python train.py --balance_bias=false --router_cosine_scale=14.0 --norm="rmsnorm" --positions="rope" --rope_base=10000.0 --qk_norm=true --init_std_o=0.0 --lr=0.00783 --doc_mask=false --steps=3737 --dataset="wikipedia_en"
Below are experts of layer 3 (counted from 0) of a mixture-of-experts language model. Rows are named router (the router's row for the expert), up (a neuron's input weights, with its number) and show model dimensions 80-159. Each number is 500 + 40 x the weight over its row's rms, rounded and kept within 0 to 999. Numbers have three digits each.
After each expert's rows: "mostly gets" lists some tokens that are sent to it at least half of the time. This comes from a sample of Wikipedia text that the model never trained on.

# expert 15
router:539498548518567487514527510533510469488513463478453491530487537556501472517510485439470532528545498437521501507620540484464491463506553464523482568531479484513485513405552473459480559502476504471528482475500420500436540462456409517449543450
up0:531480473498452521529538534520471538511478464459511461509515475520474457454516459470496434489481413478456513426547578563508519489467451456462474500567498459462535539535452537458536512480534431498455487538427512491466579574434442507551431522
up1:534530529462440494387491548605546560542463474543463576537519476533461451577486461550387467471524496540443510451534560535495460524472479541435489505516506521503549507537501540493547493520486527509496451472467503550482415569459545436526496463
up2:547464485500544603494524508527525479535533488487612547547440526496538440511549457523452534498546528507485464533530556496466494465430479491433458563493465488572527459485511574454467491458535519496531571515566465488487517480473439448564491575
up3:431524467468554504383492450484444571482452512484437515523509514445482558498525528432468506489476521521465558490442469485533494553505471490462499536568460467547475466581490534435579520446436500587513490491472520442469531479445490484447512557
up4:568542467429505504477483565455482484579574459461517549481477525535508474519527523463484512505512512544457486508587442502531495486472465492482540539552411505567518559496499463501553540515520492433450525515570512504486485532449490506479504529
up5:520485561484480515557506542490469453501461604535445415553503518485514516504453534469479537491520466556422527537558517510554513488554426491498513488499527465455513459493547520509554507512435514491569480539551514442492572458541495529483415445
up6:447504500416499398513487505505508514456494485526500540505456525461508473509501468509434477578528547465476530487611493494479511488557554492455534507514509522527539667570522537456477556487513496567588467492511486461473567480503562493482446493
up7:452589526485525525484447496577498424608504484459449522500429483499479450487492440468538534437526466385525481530526527467472438507492489496486490500392477525497520534513456500511483380492400480522478466530501521492476492589414545434527533527
up8:466560544534505517492538504473564465502550483569474477489454449515545474510488499486458528511511532443521527577524503528445526571459468503476534471499418404467481471494514528521516494470491483403591484541431526505515495591421534507554591455
up9:558552459571449570563489506454482495441450512460477476533495474484484489462526506586525489561486457511520515540531476521538465483491539519505472479497535514522458447478535483498525627475430575488549429454597521485474494518528494459516530508
up10:491482551463477459528538458543526532464526472469403484544563428504498457512420517535514499493475458470485514491558430573516470456473468499518525549463454463512552570454490495485525498486504484554516550495467566476511544486477500444410538498
up11:551538494490466489429536544523446521602492515537488441456454551530497460499545565469472463481473390487456455540415454482476409488500549484546505483485488571487509432544573462511469569531514476442543507524474457569504487511573470483546453436
up12:460535525559448524433449533534504532436474511520467497468556429483475494440551503541501527500531543447432526520496496494553533499484447566512522534499491537497498553518500540487529476506506488478531528536550446528529563557478571444509474564
up13:480509516494457463470453435547475583500523540501389531470511528507543559564567482482503551569515549560521503537461480467477494495499520624528480458489493512516501582506480526470445527506488459441564473531523492506509455479504515520495522500
up14:478404551526486460524559442518499479525440501540462454484503564513521529475466541520472512491463469522448564559479493450528443444527526515509539515492475498560451518446499506480446500493561508449505555427479502529449523493473469492494483364
up15:480546559496502515586530508466466515463536467487484519451496567502489437454539463521455520450458569555458523519518486556547494504519504506477518507445466524548527530398577545437452535548434488511474554503461468533479493498516497508500484475
up16:522507523508480505460550519502550458511505449538495437450490497582499503533468464455557428537530532586481517564480449459488554519533445558567481524429503539405511512555443441518491529529528496539519481591514463473464478532470584425512490527
up17:447455444553496472571410542443488507520512574462476488543510580456492442535474474455501436474538609464504572437569528464501527489491514457468507533510510437522498482564563448566521432515432541477522575536556598441537500480453496416487484548
up18:513555463445512485481444544590518478527515494561454495506418473532517502553549406556468508500547520533492497517536521474462493476486514495560473521488518537497389471506533476475501527536499469437480531500482589420569462404477520584552519483
mostly gets: " York", " known", " University", " States", " such", " France"

# expert 1
router:481471574507564451504466488412477509436513512572492469449476521519473530468496526490570516461488526494515502532486479482481479530523381446464442464513585457483507492496466528577508533576500534520490462523448509424560442525415497504503473484
up0:530511477502535488571453536479480461517459537426520500513541452437574463498432501450514493511434480509524542508482568488484513507554554583504572493492513532496498562472443507523464493530504387469497549524517455562448543522536550528415457543
up1:540521513466505473485580475513475520484510512517459427535463510504515574554524489457476499461560520534539462445485508435470465473481556502460474507448490547467512499443497524533563514547489532494439528491459476486505534472429493521509489436
up2:416522473540546442504596548508542472521532453495425521461503511527601485457592441528519553544569528492512572497476523524484482496555486497497589523485572545507484513575486434558495537453494454469549446534485579518475550494485456479535490570
up3:517555510470499608470555553546451526515528510489520525501470560406490563438493526513539543433481446496497478533509513447580507495485482494513502519472468496574475548463470528487480459537480516459499468500420487554499485497479500498476523498
up4:593428426497505510506402566553482588507492507549485505471479546501502596509543513521475480460521467528501423531497547451497485547491459479528547549513511519453468600495507504577463591449549483515516478561517512537516493496473482499465523500
up5:479530484412507458429532490589558519570469530541442471516556525504468464563578552491495480499488536483532459534470513473529494558457496484504514461515480493504501447490510519478466556525537473441500518518509496497419485545455546467483485459
up6:423555534458469481450475536508493507530501429522542557483525549467482479528531523489451484560519401484568487521494528483546400466450522530528577499458530506517499496472495475488526507443469564503549556510476584512427504523539489526457443480
up7:465477545507473479412477520484489550508489566493460535482533522534417529488486477463454541462587505577475509535443499500503490571539506488545534557518503557480544481506451531507567541478520483497505472437562524464598512479447457501463520499
up8:552517444496507463544508488481515509506493600519563488493525482422480552487477479494464523530465499439514528476456515508494546498488458466493523492475491501469462548477468524551400452528463549448489498535527544500395540428497462468495517480
up9:505550486472447477542490508543531475491572480494442463432512479533524468482449551501468425490490492426545547510464505475527457468544419513508493463429508510522516543452506535466427473434513429503501544446524428461462469487562443486483487523
up10:495467546452530467491463536531459449526555463580456569542513515545508590467489568570458491532477453549439501507621517459493521462460523525528592544459500548452525522489497462511418437535494472448528534540524489490440505554509495509534537507
up11:558455491470497431502500511483468557497520528484505515480547456503523502506402530487421425472480478576518535481506482475446513532507471490456477493469528515487400557501563410559495557421544526473539567467512518542451550524468541485498436500
up12:503460503542507488462512460478448558507488499495475482492518537540491449484538421567491510428502516525456525484449522477454611553530484546521509579494497532463527477535548564516476468504499487506539468476431371491442514415467434572496595562
up13:516510451541426506548520540476473544557496399522487499502427490480505538434491523496542457511595507541481507487496388472486425506543446508462540422479492517503532523525542548487445508479571491524505449489446525444522425503588482479510515464
up14:394619465581489489509549564519510512575443558453494482526469491562601453497518500505476536572479473519540459500528539512518510523531490471490483505501557471399483517508467483502475511477551467473569540441489545489555559520457456523514479497
up15:505519513565507546465464471603490469513425504524432533444567522519595478536468509509475470495570570517534532507461427551492462457614470461432507511444454529511497563440467480468460508477507574502471507506499519499512566443539521501465545498
up16:494492518535596460524509507561502438502459530436520470505566515530494472493561486506546477517482552499531467500436492517511530521527519443520498558461488461564555534506490481609528527565499454531462540523480437510489528524526546572493551500
up17:494496503462519454507514502493535500456495499484544450506359459451458427484451452491534537534452475452522581491522432550574429477508468482515452534532529508530446532536520485480505388436535511515452512507524512527506471492452516502534481528
up18:493566475453508562469504497506525439476447552503449538484483531452561566467564531561503487497439473440478493538529549513559515562450524465547503432473549482485535519429511516499501438563509514496510518525518495448568470561500568529517478516
mostly gets: " a", " an", " he", " his", " her", " their"

# expert 20
router:457492514506460621445422435474527518495488456465508466528531608487554452424481499490539487449500417493479533461559495506490574468471455549491529534467512480471572525447533483534488454485525490415557498438495558563510467542458457488549505447
up0:504524497474465553520550488548451557487480568476578479518492504418499513496472474444499473530455549543461500495449507578496474458527531548497502566515527485493509534583443496470464505473585511363485458520538472505467509504522577411529496487
up1:525450482531471569528489452493471472447447527441391484547537507561515524460526447520549498448441479464447524538423495506493451523473504550440495434457463483455482468506529528400496434442531451455431543498509506527436514411547475427476528488
up2:554504488494480484530490500490477516416467519472512522586489470523486489520465503509526498465495486552431549428520489460511547564548564490514542522428571442519452442525535537508387559516503522472480534556523458478500520511469469541501502480
up3:556477481539499476507472551433515470404501598542484494488540507513506459499433426394477471442535555588522559499526420588516512551505518520537460576547499451473508571427537491386500529525538482512455548418465484464485548471533550572484548479
up4:519504487531553570507556504469411477518525550477437506447515452504490578480518495567501489517434493488500515427494494467501446487550470487519469461473411524403478437463486538440508460538515478489491512537544517470480416482487505526433503509
up5:568533480483435466524528491478529516452503533508482493521516498516529531517526548489483477553490524542521540547447506510423489494523421458489469510542497454490540421506476481493504427497541430524570487489528481545534512526466522479512524506
up6:401533454495458446433514421541440485517501556456414458516482534454401483525515538580512489525498540494538543458448505505500504508534523485517522505500447584494552543528483478526518486550555507517462466545462571490455501550501532467492532551
up7:431435531513531539540486530526535494478562574496487500477525463478525449461537478484393467457564539530479520544541473392543389479471534518447513556547487483491493482506533446502567508528455510466479456424543480449467517431492468502490507514
up8:496497449487470472569535454623437480436521434492530493416435545498487437405543460525461448543466492447537485548503462457529469551531437503479472510529501514586471558481444484510540510514553508453576548496499430448508452478457523528556520513
up9:507505439471524557523480516494495522382488461441483510530488554478500480475489476500544464527440454533599477550502522592515472586442480536502488553503455486506471543478462472481519497508508450448560541507517497539518467576480455536461504413
up10:563600513462454457443456499473451514418494543523506505506416541437499529495438482554538513469494516518541525493488512517514476494496607549443532513517485556541487419571443500508516519447442479441545502506538541502555532429470440397564578523
up11:488472523531492480540497426531539507539467518525503559478499590529522593437511519458586547489496501502508499452505516547552585427455501536502508457438460528624595488484493549501494480521552500433524486498484513501476471474517487522560533468
up12:542509505618529478510465475564482557465480613546526562539566531541580484450475458503462430502556474423522497518481532477520553474501537568465503419512553511529539499488477518476518552465463536492538451504530450478448468503380552519548567528
up13:460529503471512490479547452487523467489503552542484496478467484501464519485515573462483465560435501543440512494468477517453530499551565527507454506482530481510496506532509493554472561516558548417527523551495453528430486477453390516485495495
up14:474501550414477545496531518459530500454487448459459466506439462493436500484535554520506513577496501538476519379530439518491557485552546524464514512435479452460439579482495425486505470448547509564564541481458445461431520476456508548501494507
up15:492488462520487484457506510568517460545509538427481506498510497545542558410524497550449455542489487562473511505484501593485544583563512481482485499510439464495516493529556545463570469565515465512565493487477480587497433499474453528510494435
up16:505513568520534426542509518563490508493445468541455477554472606464395488524494438527476460522548499476477496523463534502492460502499525501499544521483470458517559488517537492470501555544436567475517538481535515529539495504535555529530575559
up17:551488465461554463466560508517471460502513499526499454480470540453543466496541549463522443589452532520405479488432437537529543494455541474481493540481462512508565505500474542499526510483567527515464508452481548482526523506507515518499575502
up18:513604519537522510581471467515475493499449504538507507541493467508515487561542435515535444525578542555546514600538453500483571461508488436523565552522410509533540500488518483498498533486531492430501503543451517459583487466523527472404485509
mostly gets: "==", "===", " =", "=", " ==", "″"

# expert 4
router:504469514498488500499508431514480433578533538486456541474450524554487518524507436469539533446466488538509479480454488501504514501461438536573499499489493527547480485540499509452545523475516507489573608534442448550545502562515464492380472491
up13:443456506535469545510483579529535528536529453451573500442560518504539439498424477476511462527513520480564523508458466510411477500471485438493479488583495468505562504563489522498528532487494549539465488557531516473521520461448490491528515543
up14:500487474531552493535547514528477527462457491516506519468514552493521493526479471552497483490460487518539514503424504457515492507466522381482520459570424491520444539491478473516508521485485479484497496490477525460521496489507534509565518561
up15:513490444440513462581530504518536470524505462537515492495537532519482474570483537601506471474586472565530510496512453531556526498515463499486464452540505504494469467510475576483579482537511640517512476487474536620417517568551480528474528504
up16:523484474514501539547512454453422478481430479470502438529578493493514508481532501498468572505535486434549466482520490477566497457449515518458495504483444562505484583496445475494431493526509534499541496514461521435534530497455554443540532476
up17:442591490432444471495548523490444525557442488444495565476510542518536502488470485517468435541477474559506505443488504521438524464491440499507416577562544499483522531505481485479556476548479530500487523473512465467544562499534530497477543395
up18:531537482531530494571559513466456519518561552490516436456524426463514499526494502446476515490514457532529497444477505596435536505501554512540546528453417508495464505544476461500542556493539513508488478451476472448547544521476498464501520544
up19:467475570505504497509562528551580488510478534430519518484562496446561488486512554502554517532386479496518444537506522471500468451512517538461514494476517469465491508474516532513474541413464538500467506433467488471506481467526477527500507454
up20:496498470508476454522528471480517491534475457500506492556524494533502482513523500508504525534526455575391455481504573502446557514443512435536472494398449522471529541417520543437509485523571494548529507515460486489501510494421541535525492509
up21:552474511390521507490487508492441503453542561577525463466529420558466416541462493484518519565480469518520481487534498431526470480513570521450503455527486502541508510475500446477550559453530467520464522496523537459515498438492467472442475442
up22:448450515434508498463495616522463466533528526462563503504510514420522505533465543521484499550536421508521462501503476473521484521485545492518501532535570511549522545536574505412566538447449535483559460503437439408511490481540528495552450441
up23:524511536535512554528577517495439504454507467464450525511559544549481539459543506457485497487522508432502484474511459503517515535401500567457498492500518536516551465548528562465476530522491485505498512493495460467488421527508521503501440450
up24:491469513508604553574499490520422533527461520468452547498524492499468485442549552481443501529464454623576553455496499518554537572466492550478454539521525500523546560482476507521549465469503525487451493467438442517478496483560493500536472558
up25:473499450507494531428529489493440494534476553507523512451463486529562516528542482582532522503493502511530454500494513437537493575487464490499472570551426511464480481595474582510490515513525510557524459529524530491528454517472483491581491493
up26:480489494464473482517574551465499547502544500529545589438496482487505542447483500524442477497469482504506564497515499475540438469456463440462433508483548483466440495513461475543545542582488481532458510495520552491464462543498546470491533512
up27:520465513473526529569442479535486560541563455531459562492496475503506476536545408539547492479470489517500405524475511474492445466548490541442453509552534480503501495500531522500560448460510490573494518538489483505476524503479550505535539500
up28:542439488497437547402526508435541513415523486494503533479486479473430470526530486517571454411536456415478520579504507408524531528461524475512505469425438527549503494532482450500480434516538556492494453475545483506499420505532535484519541568
up29:449509395576578430553551424466487492506436543502449530488549512573510488544553513502515504452543575545446459580504460494527444424486547563481605522481556535525484462506404533470534556510534519513545505525536511498481537515519445507494499511
up30:423497477501530472554453534511473530545430528528555566582484508461474507508545537533539448519489490462527463500568510502438427575508546512541500460515497451420458465544451455501463507454497528504446462483520456502430470444490478456405543478
up31:512440464474503566503521488455594526421561543494494532547485510464539548454459475481527454538482499492562518601465423481503561479497488500530467539484616534497415526515544468521444497496470503528473505486492599494478478505477468457520513506
mostly gets: "·", "ker", "gro", "bo", "kan", "shi"

# expert 22
router:521530491536483483487517520502518477515388488521430447537467527518523509566506521464508514529502562428550504482473524467525547482467495544512408471533489485516524494480467490550542520460526518482465440558460419560521466373484542468504491503
up0:477527582484542527495533550506507535508516459560456532469513523543487459406541489459500479611543454478495549550431394499454457544464528472430457436462533525502477469503434443487483523498534510490492477512515533491465488521533492581502494497
up1:524424406453434529498463513476418576486509503580557491482475512565543516477503492452470509523448506498526483503533539434535527547502459461463471458489550513554501532539490477514439551548439453500484520497559415519499526503452571512527499439
up2:487525574510547478513497551475528499497496536537503508493451523513511502465392517423464505491526467500494546495427515487455489538556510558523492439434471489460530497560450438517517472539483561549476510500441499462469530530556573482491528455
up3:524567523534490389430514556544485561565495498504442526542439496533476474405488536514447484446527431530503567505532522536511485496546498503539511465542485455514545481485453529515510472488515471486506410516481562482545409540452492474477480435
up4:513490482508537582471468499503493534540609480483493523458443480511478475427462494516469531468498536533479514527513572483498443498575455521510558465519478500514505426478514490512487526485588544528608546499507589395485492539545489441532569568
up5:509510527429524540528520529474533512449510464481526461509448545495416494494476591464488587578591522570554498462607493505493483509517514508441492438507512483597511441536567429479563539470460455449517599449533483482484505493523503419496446475
up6:530591485573440558482540539429535500522536549543508488515450470499541503484548455548552464455514487486483528449527415460460527504469507493530446532447439533459502464463461521461470473508526526427486393463483493469482557544468479499532541517
up7:536397453482508545563573523541494435508532455488518533519483521487523569481427490456544499516505554516447526500602476559481438497498540491433489533405489436551519524515450507553482551514516540478480542520497517533466479519455441608555492448
up8:504406497476458495573512469512525571464483491518472472533529558474505492480518519515548432569499454475454567548522528441618520474510466450488502520507523479514493504476540513512557598554525463559564589508551488510509518538461526473455562492
up9:494458502488498477557494550471487522540538498523450496500544518548466495480505584414535467536450515423466554533460535482561528491544566521518502469496512462508445438508542475516495511473442509495568491563466493465419483472511522490503478503
up10:509489450472485516479460472483528478498466525487443565465507517515416473591513564493458491428529493516451495474488476483527558497557467536503514433399548520446514510498528437466513529508505511490525505428502507490554486506624548456492490496
up11:540531492499521538534498506494606525480494568499464433383414526517513416558461489484469525515616560514548538490438448503527507562550547442499499547515492468578502490475569513504521471457476502551506521456459450534513521534515518469442537519
up12:572488483527429473501445477527497513507482492535445462451479448622533451473503568465503497476472487511474470533520516535503478501466542547478468526496499544471455524519560602548430417507457526519538435452457482512463487455525527494523512559
up13:547541549530481476460501481569452532489552606556541493468512465509557478493580475485479577507493511483450474537521481530490505487453574482451492511514472484516497498509468577448482475512459478483503545499466483521505476480468519526528440544
up14:514520454471558481468436497514517531445523522471548497488542431470414512487521461452432549490501472540541534493536553499514511388512514541477565488527480467529570441471497508482463581520458475455508446474512536502457499410561433544559514521
up15:535463448522533491577492519451534553519430556467532497472438479504544545534559488481533390489516489516537467423486467490516490524542525440434537534537610490473529489599481554501537522519524501500460501472499491575493530446511477452554489508
up16:527575426510517476510493433476526484503569479496579568442480534511486612518554517492454445501580507480524434437515508521503499495460555467524548490471522514555504410543491491591587492524463523514559487503465488577574483527485558442453468506
up17:459498496514533509530454497501463535470551516500534473515557468531483500433514480502464544511516537503541509566506431545452485446397442483485437454455536489521458455507391422502549550500522472524454468476446406469548443502470533507472538501
up18:497464541558542461473430408506460468523551469447587604487425542506555506523440522536551480398499540508546500461561552507569560556543466563522438458420529452491509522474502533480525505511420520469508512522508461411482449599551536478572497486
mostly gets: ".", " it", " her", ").", "ation", " him"

# expert 8
router:539481545527475444530429508470489508499475493474537426552508515492502537533519501519499488511489455481424501475498486489467446457499514499447481540527572480480502580516510488546466508502511493479498499573551509462460546526430516476479520473
up0:538509496460483508573495476485390504531488498446531555497498527527522496483500405499525414431477461509482523526546469491550552561410517518464521515475573486572512559510577554542495493542536540467538472490568499467459489465497522478472519481
up1:521536478472469458594432579432449584466485476516502477450524513493488502480567499561533442462470483567506499467480518464478498498518478495478570474545529590515437514572462535531549476553500482434503492458525542505534485437529562402431464597
up2:517581455518455523521531511496483485506492524512475485487505522493559471535530391517432556466564524474551451498459473515485566574488542522480457488509482519504430448503456565535573468552467461510467498538521485539505468463445517569479492414
up3:500537533442443497597479477447460451525487448516464419467499617462592482449507447536515439569495481434496579483489457493615560506459503526457542483546488543523488509498426479544513478541508434533413524432486535462400477460521511491434480429
up4:502457492421473488496467502479415472488421514521493495522424486561469568425563456465527413512597496433500496598489487425478435536583463452485514434410526449527492493433495483545489456483483493528511473483453471476482438441529463549492490544
up5:507572544492490542516460394493515462499562518501487536514525473449481544491503492546531508480453521456555485536513491532511508478512484510485518531477478541488538451471509515519437475564507467478537517469505529495448505514418533453487480464
up6:501521499444584511533506562421508454492509514497442585476512485501426498464488459492521451542457437525525549507539533492480497512488530560431474448523490552472437463518537534533544447542476479531521555450567467432502505461461493477368513557
up7:487438475429491559478481529500519499543515517514477481460425461484487439546501533474439553476581532416465537475501480509434497463539470499465523417491512502564526500602491441533504603486567461443463471531561504526525463533531584520515509431
up8:479503508393404524436497439520450464443538559550515486474506492474472502479528475486514496549460544495521470470510469559539493515502459550506543457455529517516568487498430503423461454481488495459471567547528472509472482515526505512543501491
up9:533534495493468489559511489521554446463515510410483432587504468539521457601531477503500524504483485549489530526505520466491532593473490497537474533591441552538431592573455492493491509474513421434492459557490482521451468553529529552484518500
up10:444519458521493566530517490524480417552490498465513504473566487508505468497604469526504485447538509573504569519496456461496526477535611519490513503441615534547565544461429468467457403524476503458504500466545459537473520495474443537511492457
up11:494454519491509526556492531453475541476500500501517488500506451491477550508504462520475561468554486535509504511483537479470481554450496521505541468461568468503447510485545442477527451478462421505506478480463511438560490449560490517531524493
up12:485527450481508506506504531399513483443475524514581492592587475489448482498580522510456515517545475524463515500421561491463503461556527491464509509492441547501518522499537548541534545558506513512531467489473501513469517457422461497486495508
up13:543436478546491526474449466503481468427500486470558502520545550424503479527480533490563451502477449521487525507532563530505464447511520537452509501471528505439525429523530552519478538520422543421505493483510500552505561466472554528490442466
up14:440561517512487520522456459546483542384442506472515497493442525479496509471580516477505478518528506465550436503404494508498420510505501546476453468478443524520502513422518508472510470518476559559545556449502572448535486523437482445487518477
up15:567515446435446404479413591574544473441543495527539467461437500523432564482483556506488546470554467509554483435471483378523528528492549496582521443525468470528517447550450494511508505493457502509429533480484459550596513555500477487515495600
up16:443535481472553488502495485522489506508482528465510510483460486454575548522464521491473469454454393487507462545505455515471538471529450568496574512504462458450492471515441527489550484471562535601429461487515435445506480511494463497540526504
up17:516496457455499462516494512526569481468479420437562521445499488506511496526396564544452579476436472526461512468503538482428443538525564505551536489452511551472447466487500477471562506479506512452512503522576438489397454451522503475517490506
up18:523518457470524502483555456470494494517424502561445469520486511537536503514564500516458486480533571566464565523467483471479493537520488494524457486542458557542486499507544538542445603477469495468550498539563476488503546513466484454450527481
mostly gets: " \"", " I", " E", " M", " J", " U"

# expert 14
router:525438471444446431521457477456476445512523501521498490532530540505499515570428503479489529527493488483480499508442492481501449452452464486468512463490560555526496502474512571519497487571506467505479443486499496515404546448513484484448512597
up0:547440425517480459550506502528453487486533495448473467448521531568443512446467484439458505512534549559500484483491483504565519478580457517415526534539543482504446523458575483533510524506522523470579557546526444501514505550472486482485534538
up1:468536474572476513452493491565437562505465485511499472521450518516522528453455495556494464540546510510569502481506467482471522541544518492493498541486547428464449559443509469461472449459460481593527483526483541470451503558522561430540468547
up2:474488485486482470461473450497552467416499435493507496503509475498503537505479503523513567530498450447410482531445458515513493489547447554476505492500479416531508503457546573499499548476463517494559527480488490460494521545562488576490531553
up3:503531501437525542475497510461442501495537512407497529467483574475548469555455492518421477484525450484401492523505499518481478480519482463505469582475544472544488458493502489552457418499590529492511488519453542440506561480559501524476509477
up4:510478513492505475463478552499429496471527503470537544558404496541481507483510481495521525531532523508493477464552507471559421458477464489506507498483550477541498501490460486492495567517495446470500568479538496506464508536542496501510535492
up5:530458453493465485576511451483524504415530493543447545467447493471485572524534502502454490469478483582555514452518494443527591496524414466508508531487551487426531465505555497513458503527494476511437585475485539586495490544406472453515485469
up6:518572454534531445566540502508526423503536497492539479493560515537482525535465517578508505516520529506506473490479454467560464399522444590549538500486511499583458437520477510493499516443504405495461501532456496497516474448521613515472546500
up7:487442473502546475482433508488501505481561442485552533530449466473416537510515541513582518537471529475504488475448517525491582428487508566486467533459532517536538549520480411474515498501526506467535451530561476484513488483425489443462418484
up8:587511553505453461526463505497499531565495464494423487536482499474447422508573458523522561554466560439511511540491499415440565615485494455455487485591518502484460496512497488480467512535471547518483520446481541549535532530410553436464564520
up9:602474496531478553485599496543467470512535503521523488443492531413508525460501541608478506459483463471503445521498523524476547521552429462556462519517496512478531465497511579453509527504461533497499573466411489522541542459413489522529517459
up10:490554451477526503547504470545467549535477546635463482516481453461524464426489500527435469570454509472492549437540554487528564489534484499472496495522471550467461560435500571495489522604506518511510428409551535492523443509535520535502538487
up11:540527507448402472528531511510517447482513489551456441496554543515532521428536491471509457502590482539524461532533517447524476484527522520458588489556483611453506509508474501492453499593487604487475511467494458496471470489503480568572504516
up12:528493497465568457495463527507537474445464493480461463476508484447487503588523463502491493545543535459493422504540510488514437513459520520427453466545468522497477550432486518509548418499461518531467489503512452488493540528523520417457411554
up13:566522465583478490503483453595459461425504519512467540549425481467483468487463493551555482481561532500487490511520548438545469561498515522552419559477522508523525481474503418501480492478513514423576525499475517509546513513529521446413464479
up14:563553552434505467455534525530423515487478423512518520463449529496477517517483482543474430465594513462500475475525508574455537543484529434538474456494578488444450518512420523558597495479468472532527504437560494520504512476460453478561499422
up15:496510470472583517512522503508532532437498502442427490467415432455461454566489514523574490534532473468533585469450509524510487512455460509512522476482510516499482477531495487480538497490466479504486511474528432572489533518493538481526471498
up16:533466490444444512533495498459560483479482487512466488498446487461512553488512518523537533523449455436541462492454502514570591440466433474493506535485468536463522442530458522500512480546465452532433474449437534580442501458491496494489512560
up17:436493524518499477527492484505598565460438553511485474481515499528470473491538532487553514526452461547485490505554466492484442549471460506455495512452514540427482462460498443483489499526478452473510435499464534519544470486563462502467527464
up18:483466513525468494399472485489512472572475516534590490514501490446580536474467442461496533479480522425464532539456443519481519539425538509505506564440486514493472534516458443545491523611503508501585456533571529531519502437463548520534546464
mostly gets: " the", " in", " The", " on", " at", " from"

# expert 11
router:541554467523501542441471555513530531488461549496511479559507463536437468460480512462538530486479499532441409474499459483552483534422499479527559493528512502489473524502466430542483453397535500478471519490532491516599533541498452474505488528
up0:474504472505544503420551544513488503437566438478492476534471435540526513580527561515461454473516492462496504499458555485547527515479463540481445458513516520475562483536466534503508475420507504547502491513527510512514491579530549539630474534
up1:552569498571478469536542541527437497491554512506514514457533410429487474467454539516506482484467526493487483542502540537500512516471472503473510455538447485592561555585476501542546531448525481464468514411559488541480535501515496446450487484
up2:550513494516523547492467501479540578458477480561475498515503451511479502522521544497554481530562548540448543491548465567464488522543479510484451501436499446508575470511482563601553478494488513455534549496449556450548488452557513489457507478
up3:473506463479544513522498515491447444434522534595557511582495465514501553570519470485517499403539538572499555476488496472459488571477522472525497524427530502494511534465408435544534488526519477547437536516444509487537536488585559472611539497
up4:512460472473529523530531547505462559531504571603556523484507483410457524515477512558595404486457462512490528500556505434510529489468493511473522509569568531455542437469502457498529532481479531520485487494498475469524513554473464452484515452
up5:525484506454596441522502559466512522487508413487515540480427454413435456509433520504472500446463416480398495446497507498560463541446422521492496540550563437547518488525524466508464528551523400497446545490491444482469515475432467511504512493
up6:577504494521584447511561534452534460548491531527519460522470550557518525458477455537505483530551503479479554449551504521449492499488499492502518514480516486471454515518525464533519468493509511487496438482609505501542554522427488528555471491
up7:556433500489469527511440466529482483489484505522519476549513487524473460494499572511425492527536471529398519478449420477482481523561480480533477519506478454522534488510559532445624558597484570531502463551487456493442461477463578532493398555
up8:509531496520512493434423543518509488401512489529431562523553564475527417479526443460575502506546468511503517471449514526459493530453471478452525563472541574522417513494559510444416517446522537494537525504503504441507469494450513470489513507
up9:557515530454534470511499519447545469541477512445519505440536565508540546451417539538520474510520486554515511519484493437475474597538475470473499536487466481494509492567450525528514586563493481459410451482508488465580588517507525509505478458
up10:448473572483495502494558449491469605471477534543533484523510543455521553527437506497496479541488453495443449503455530485460509478462463515444501538503535488455474555526487459512494488500526518479485479469540449509529485531409528497548474411
up11:542474469512483525552486567524477489587549540518505471560466570426536512454485553514440490559577450452509573432507475467535465497483528542485453466551492542549492476447482562467549457583490480490548478486523515451555461491498471536434432517
up12:516535451486430519518498508442511550488509514520543437472517513460453500538476494476527514500494503508488431541582505490489499459530502478447555524468469540546539501490434460568491547471518548538497384435518516460517540485535450556523459530
up13:476552477530512476504527485392460556524502520462501570477509472429540416464588552550488526474505504472497426532510455515570497517499502471466498476505473547565567553514497468480475458464517503424564479445445485465481481496456560521449495488
up14:599365500477580429400473558487476478517460544484453537474451577545482483541541532493510459460535563508563503554487506459476564537560547489456501456475531472503489507407501527496529474457507483508500512491473496481440548418525468474450575511
up15:493560537447517490489431536449573503456503530417473469494523519502500478468515483463520537502516409525560523527541506450472533469556423482505570478510568547527505436473520525506547513497469440541494540475444547554523483475493426482491538497
up16:554564480507515539416589516467514518465471510483416521523465441476513484457543489550424499491421504476503592624544468552525485452496573467471493431474479459486489561470561506529541496498507517456540528454545540521500449506439477486461469561
up17:506551494475498477538528539507535519504487511528513458476521514552531467439461508472494535581513503582498500469502411473488520486477499509534512456476487488552485521439437440495487541504495504548536538521540535439536489382493464507463509452
up18:423529508511541482516498479521491368527538509538515516468470445545552506430582422442517503538445478528566488550502511493576525473521464492479536553426527487600527445489495462536421533528500486408493495503506512476478544591492512526517562480
mostly gets: "ir", "ur", "an", "our", "See", "lum"